{"num_hidden_layers": 11, "hidden_size": 256, "n_experts": 16, "experts_per_token": 2, "d_expert": 256, "d_shared_expert": 0, "hidden_act": "relu", "moe_layers": [1, 2, 3, 4, 5, 6, 7, 8, 9, 10], "router_score": "softmax", "normalize_top_k": true, "routed_scale": 1.0, "balance_loss": 0.00263, "balance_bias": true, "router_z_loss": 0.001, "router_bias": true, "init_std_router": 0.00941, "lr_router": 0.000893, "num_attention_heads": 4, "num_key_value_heads": 4, "head_dim": 64, "vocab_size": 8192, "norm": "rmsnorm", "norm_place": "pre", "norm_eps": 1e-05, "positions": "rope", "rope_theta": 10000.0, "rope_fraction": 1.0, "qk_norm": false, "attn_scale": 0.125, "tie_word_embeddings": false, "parallel_block": false, "extras": ["capped logits"], "init": "normal", "init_std_qkv": 0.0301, "init_std_o": 0.00643, "init_std_up": 0.0301, "init_std_down": 0.00321, "init_mimetic": 0.7, "optimizer": "muon_variant", "learning_rate": 0.0101, "lr_mult_down": 1.5, "lr_head": 0.00771, "max_grad_norm": 1.0, "warmup_steps": 200, "schedule": "wsd", "decay_fraction": 0.721, "decay_shape": "cos", "final_lr_fraction": 0.0, "batch_tokens": 131072, "max_seq_len": 256, "doc_mask": false, "train_tokens": 509100000, "max_steps": 3885, "dataset": "wikipedia_en"}
Below are experts of layer 4 (counted from 0) of a mixture-of-experts language model. Rows are named router (the router's row for the expert), up (a neuron's input weights, with its number) and show model dimensions 0-255. Each number is 128 + 32 x the weight over its row's rms, rounded and kept within 0 to 255. Numbers have three digits each.
After each expert's rows: a language model's description of what the expert responds to. This comes from a sample of Wikipedia text that the model never trained on.

# expert 10
router:129141122124078140151135131109095146084199109147126189137162112125108160107162122134140132130150147076102092162160152120137147082154183125121100135131099146129108132104188138099178091021165135101099114139134150124123129109118183119125179154113152133107090130111120097137000099164242182078091219140132150112112172083119119073097110179125174143085143146159158174150145185148154121151078115100117134137135129159168143097132132149146112134115133126121167081119177170100089155121140150136083122135141159165156161151126140153091132106109121119141149169133153130169151179085162113148101081129076109087128136154130120100124177135142149184125068073073104188131085133045094161151087109127069101130135108153114191126084180112116180165103115072130090115165102078133129135152152129
up3:132163141117067100120142096116154138089123180185113124131110168103134121149147166158139138151150122099116148122117189151094076119148066139096137131039131064101132100133141132084126115113131166099111153119114121089139122127160159100118118130090123146163151144138127115167134118100075129088094192142133127133123194139136211176135083113069135142113115074168137154124119121126035084150117090101133114122109139080088079175097145100160206192151144135192162148106098101153093183177111144129099105121161134154097114106116121116128089147135168136113153116122130121118150171126085124196089134105124129136091128124147177104152134103168138216178103048158121129125193123118128176164137084045083104105120130129100106124121160173170158120131133202175155080114126099255168137161113115
up4:164196114085111072121105174122093138144109119044082138125099110115158102109114101095149123142153149148134124084154140127121149114115152177141071172123084102184124062162078103131081140111124153162122159130159117180118191098179134085114155123128181128147072088135114132065090107110096157124111175132149108120102160159081122164115108159160135151108096153109132103121135119100138165084129158092101113152191128141108078143157199077157167082119096107123123178098099135135117113159150148151114082145085139144143141126159102145135142083156114077144063158113118109131079093132146112076149116051140155156091185124110109072094109212174096063134095110145124169108210156118144188086118203184098083147122102114116120093169142149143185160110162128102151145070148174185132078123151170
up5:169134204165086136087143145183116134079133131159095110112151145141162138097138127122182117144054104090101100058106156136069175172124132102069139112175134155122068124153164118132132120129207143131131161129079173112158116127126147095115171127113184123103105154130181138082110109144162149106123136136134090084090126125135131158073112123160143127121102113117069207138099110093133159122084138105169148163117173113126120177072200083139150131118179148071126100066144134146116131192144180130151088190111193034112125115138109108073126102132079170134098142125150139124124138118150137149118146136123186115119123104134138134112154165145177162080047109095120186102057081099195092084076160113129124157194161116136090148142126153056156135133091149147122086136100127172156120184138149
Media and sports nouns. Nouns about films, seasons, games, albums and careers, plus word-completing pieces like setback, gameplay, painful, in section headings.

# expert 4
router:153158164131136101143137108120102160088123150126111159153159137109128092116107124116148138117121018101143129099121110125146144100134118121094119144111141147180149129125187151152081052095168118106090119164173021176173121123144108114058205165156138136122113105151159141159123119159151173095114151069122094076086137146098175139127094113126097133074105141143187096093129123171126171130107103111099183115091121158147182133109145119135091162130098127146092140151131193040107097095076159150145108094136197115132121149197147105169131129109150105127068147147177119153133137105201085109159130123131105116120126131220131163086155163134119150218113130137098191112157203107077114157126115109090160151154130128161153111104171097118127156144142155041099147122196111099115177164124168
up3:160182102097168066135103160198123072153126125119062128093126162143120174113068117124143114110157108167069112113164092141111185143116071129164133114092143101181134094174125162133134112156138146207146110099139081172135137156100132134163119131123112061098136131105147138118133123158196128103122121158150117059105119157152172130185036187115096099130079103151124125123128116147100139174138116110133103103121145146123152113098127117113077150152108138068168105140106110191121120104080121114133127149120152168115148072156117194157129158079108085125062191093167113170099099136173138178119144133076144156169148178132125041108136098188104112129086094095116167129174111204089146147134117155127091083193125107194156122125116075169094148143080146154157142140105063113154102185116082
up4:131150161135129169054165117178090122148086194176141129155131148099149100133101087090159072120095165133098182128116150116106178131143133084080123081134073164172149127117180124102078148106142147128155089114142092136134099165103127121141149083132083184157092100063151139134147101127162173061120132096108102105075102140146142165064106195100116117089098145142166097121103099137164106157105164121117110095134163172154131070097147148086139146149121168152128150150174172114091061163162114173054103169089126135176079136154140154151111147113201150151124165135085144123096162118164140137131123097093100144135151067109103163098130110098107076088099155214181158124144091166154092151192148128163182099116087113134072091139164177177103118086131144150100144187087172161136152125178096
up5:106092134151150102136102098111119152075147112147153156094206194110195135132155113153093150118158109150089113082133087129120162126129157118144167155123145127171150079161124172108182026090099103129193151077127214099139163106157115133139145119171164142128120116178133151101156159150104135034052102122088184127086135106157159130153092134129076064122105087125152096182128129148116161165061209120096160154119099202131167164128094122108182126131156192163131124164155143182127106129068089182109149105142147114102120095149079089117119125146088180105063105133179146110118149079109094066068120139159107076107151156121133148096098138062148144104120129146090143118122110130125170151123148125189145124131105134097122172140110118108121148128134151145140178101150119181182159144138093
Place-name endings and geography. Final pieces of place and personal names and geographic words like County, South, London, Street, e.g. Bang-or, Worcester-shire.

# expert 8
router:129140114154128143193096186074112125063089137148136171160151167123117152150077167151166144150120122112079133135102139124111147118170255095148109152135099129127099146132152132159114174107193121142121131104099081128126120169100202040142178129092191140180133098126115110112137142128169127063060103152128121068119127099073152112156086106140134146140128121112141170138158095163111120135095126121111140125128140130225090158137117143167099163125145109127108154155151139123089159077164156179062120174117148126099150141130094143057110162148164099122095190144140113125136152147135093150117109184152113086107108179106177144123203187142187136111067060080069129070155118059109128089112110132153143176182135131123129129160211181120140137139098116092129164129143139138126103164125126
up3:170104141157151071138119110158047146068131084188114137115169125107139160122087086132115156107155119096119154115133206118210148162102171128068128143109139073102066187134098085128141170169151170186137101166182123117111159124090087083156084104141156111176163097061150160162116145117074144081137086164127118079118073110095084140103143111153093190121186165137164133156120162137150124097068163130144168108095176115122147103093111120152176136125148134080157124136146193162164178156123125158089133115122076080158152106131067131101092117111152177112058119154133114088168158114135134093121100123121114081131184122142136130094132132122179117091169187146091142148092157079158176187140154136134090157112144116150200109146088099152159140135067130076139114127118150190147096105125128
up4:090072162128131138095072115129102083120097186157140134110105093101147045041100122108159132153152106099165121119127055071097139118162126166146143135122062164169123127149148098122092189109175140082117121123098142185103107115172117086110169131143170087123140129164061106103119142117102136111159095093183108100137130160097162129153136139041148144127130128126176147111174129110173113120178110125098137137176145075131093120128135142116111096160084167077108152211084130161134144164139143147065189098138089149130192108136189177120120156052123058139126068077192184102117121112134169137146115172113169110167108094109107082110139119112104178096055147132120128143109086105147109146159156136142137128058110154149157133053121145143178116102137121122145095154148100150140055115114160
up5:074233126199138111137116059113170127142156106085170137111089175122101086192183089118149144136071153070128125191121064105130171154089152144153132128143055175128084146135150134146096178151177132116115188164111105043137128105102103108092133175104144110083145138126116098163077118150148116091076143107097123131073165068120130106129098108153146170087072133130090171130170146153171104110092151167187160186113135100095042105144092103126119134103144091135159094166201108115138067111103152100112136129151080132112171147107098233141136127114106108123188154147156146107113111121126129076118113128131120130156089134126133104153161120207181198153121151136129120088120150142172158107136093152159140137116106154089168144135151158151147140176135128090096148150162118139156116110108116
Nouns after determiners. Content words right after the, a or and, like son, Crown, British, General, reserve, and first names such as Robert, James.

# expert 3
router:135174104156066159139106116140112162073152156149118118106130143132125119079066129060177122073168127152145132125159146088127126120125137135155132090108141076190139155048105143119064140129145117126142109110135114144179108126131110152107121179150076090119150112079140115116126179130098194091128106155102079121153109060148138149211048115167098136118082170191132115141177127086120155080104094130129132136144128102136092192142116164168104076136168156127083105125087144090135122139092081133123145105158098158161150156152070137133055110131108136132142124112123199071160116142113129121123123184149138139041158115104141118130201159150090156151150097104122157113118101096112116141171082180107162091107123121158139065145163187190077143111089094130173142154071233118090095157164127
up1:132164110141173169139164107115120090141099138071088129140135155148065157093092124135108130179124131165139126093106085116099104107192101112163132121120162172132132069157143154141121101136121129175106104110078180058164056127136130138158101163173115078173051118155144105143135148153152074118072167105147070078149086131105111133119167091105114116164116161114137138148112136146028092033192162099148135123143147120170116159196131099105132091159145128136037146153095111102134087157107090125104177213116110162079119091125132152119084077167162163093149073135143124067127122107140118135152124128118134150175097147148163164115182076092131102129097103181160130142109098068147177140151150174198189159131095112162137092144115156128141125150154179105094099106121165162099117085132117
up2:128099116119125130168081110131160112161181133147113177125144128112148077186107214112142152054127196083101120126147122089124179125153101128103160114138122090141133113101164169090121119250145175156076147138135167124097123105145144150106112150109074078066151112056136085159126181154127177142128148108132102165114111072137147181166138128156148106155124175124108129127154109146097167150175129151085070141152133104172097157137176129147188109154144176118137161077110104064088142147134102075124157157124110172081123155101080128175122126107159149157175123131071114066152135084140112145096163127158157169115187129107173061108113144133129136124063082144101186152122102180044124121118161160174132113130140142129123061143091115092106150103074074162103089133111147131097149083101164
up3:096223171109082219169114094147175171133103122077199135123104164206116088126114096121153126120104149146146111132100157114126112158104195121148141136108160139178139170163173124070196141096097158170132097141133117085116173134169072140157142159144109121102151113148151140122101194153134086158123130139088141168120126157121139177115091171105129099119100158224075131076149119112124169140137072097098161125105123088112130079125173117136086139169174178132110119200126150124139132160154104131187092175075155181147195158147143175142137120130107125152097105128141160132110126156126075114183157096148091116096174116193109148133158097129130070124097109189154098087137083137100157120119172110158126151127167101105177133198100138145093103116172083103097162170149179101122098128161149
Sentence and section boundaries. Sentence-final periods, line breaks, opening parentheses and == heading markers at paragraph or section ends, as in "Serie A." before ==Club career.

# expert 2
router:106139130128137120144144203106143129150147144154216122155109151112177119115094082129154161071131131104119129125167118066070180099173117113116110128100104078127108149156146100136124135164145128074147094126110138091181042165126096091143122118117134097125146121123150141073125202101068168078077167145122115124082084103128140092124145164166157152138113128149139107082199084114118104106125166122106144128082098159125126151147190127113125112200121096158080126165111120084111137100086123117113162185149135112113162111151110190101162130161242131158081148148125124093146137118111053102116073171156105089086107151171107183162079205078164125107102138181097119119127126114126083172099160202123163185126128181110120160108131145154109195068086125145140088132125089110077135154116148
up3:185145158164165138131101079136151137173192105139160127082101112101118132143175113135097108136153182089082120106102123063185137030172171208096188068146125113131116199082104063156105086124154141132125123110111127099125111148184114081060141076132156119132096134135155122126105098124100142124109211184136121101152144138153121101142158089151083137160107121202127117143122108161103098098148132101153064125158124109153135144147132130131136088152152156140170147079132072083097052088160086139132157139107145126123152079090145135135124117163148137059121124152115083141152134139143168091106143151108098111162083142166190149131112111048174114144114142184153171043097176135127072134149123106098160130067156124146167124160130134125179143121061103139119123114086118168085178088137089
up4:121126091082093169105135191119088108122128106165163112112112089163133117102142144172081118134052095135104143131118165070152144129083129165192093145098151132139114171193106136147135138157133120123103089162137080125144081035132201111130133122077135178173111190106113136143143087107141115114127099118170161093101157175176104107156155139114131112078119128117100131155125131096057127148160107160129117056177116113168099087159171080107191115085133116172120144165108167139122094132072129147040104099077096116099151180125113114138142138127142178111085103098067160095147145143121166115140104131143160127122113095171077123101172178103145117170110081154101143149084144203130206061085183116076099108133159168090156150084130125122090076106150151148157193078144164080121125107139122
up5:127090153108080105121088147078114159112125071148162096103181125148161057163103105044074055117197105137125071166127146118131126142146170105107102139073092136101061174141130087159125143121162148105148096169139145122127110142129099119111090132079064090124171180169183108167202139133148097097103100138095103151130167132122159089145096121155155134172099101069139126170150161132124120076166157100166130122123105182105112128098139111131133089129171149118106087126157087116103072060060139090064078142130133097094140132156129136140111171165052168128117088119094157137114077148225048113175105122150126113152121127146142104155133164165137169116116040131103112116141176169126110127089139141137155194117116135116197187102105090142132122104134127161144107164106107148106146145091116
Capitals in foreign names. Single capital letters and short consonant pieces starting or inside foreign names and words, such as K, Ka, Z, Sch, Noyes.

# expert 15
router:125105122144086141173121169111087097164148152181145115146181154128109186110106136140091172169116141081071055123124112110140160044175117127140153079145130162139129142148171125107137130107118093075163130132057102165123138136105133077150141140085130105144129115146122122108092152141157096106091119189217114137118103106087195088196128133180220105133102121202110098130115083151102220101171179148095121118129201125197121112171140068197140132130117091161116105124135167106134142121115111137085150141112095141087160158142139126070104114111129153057122150108153096110186133124160098095174135133171100145104113152106070136078093164133126163110117077109115137078137096164203147145129135106082217115113114082120145123164134142145102133123106138134079138155079137067118104128108104
up1:130171175076089136137130149138103144095166115149158113119084158157099143111188123113140134125088130129159128125155167102090140113112085045118121130153153125103134172183179097069156102148103130132168139068039173134176139138127127119171114141082109148150128083169117117130134160115133105161188103083189135129139157124104119117119144152199217127117086081196153163209133095148127183064089161099137115159127104100116142096133135153126100164135133171112147102177105156163172091037160184228149169089082113157115181091145162101102130158142115113133131083136144123175166140177127138099143150152148082081132166163064178110100090149140100136151084136151182151141112196186170135105137135137115115133109142115148151100129099170145099087145118136122125150108068117175120113131175139
up2:149106113138109119136164202159081153121077134169165126108178125120102108066143163188146151059173107082144169135154128143161129177145155162158168153104096139100153102123119127138157046181112127116072106151117073147144185158147123120132080149099204099113148126117112082145137112108125103107088145157132168148168126129093200187133130119127149166077159105130147137180136144160129146165156135156177191139142144056146078128160133157118101106146122138137121136119147126112124107126177143159213127087138127117101105157174106113139137148097131160153059174072097116215133130110075122085187105165175129160100097159130103112142113166140117169164084120141151145155094077134140138080153124052088148120099100094139147089118090148096150152066089132164189152175197097124116142153178061
up3:137135156126209154123089152102143064100134126196124207147098153119127114112086103106130126146192063121127165146124129157100173090135109169202129135149122148148104138074165098120090168134115152078161142147123135150065143089051107126113143114113105146095110110163136109206120134147193131134143139099137143131119082093145140140073133146152116147130129128100122126131182142130139165146143099142111200094125117128129145108132174074168129136095154096128174124163080089084089103186094146137139143150117103088122173125095101076163156114213125150068102077111195125156171091154123118143160137255128152150129152073153093099118143173092118186160156099120151105153124154092175102137141085101123054168144120179178143167104138119118085116128104098130078081084080115148107164087127139
Digits, units, hyphenated parts. Zeros and digits, degree and prime marks, percent signs and en dashes in tables, coordinates and date ranges, plus word pieces after hyphens like mid-cre-dit.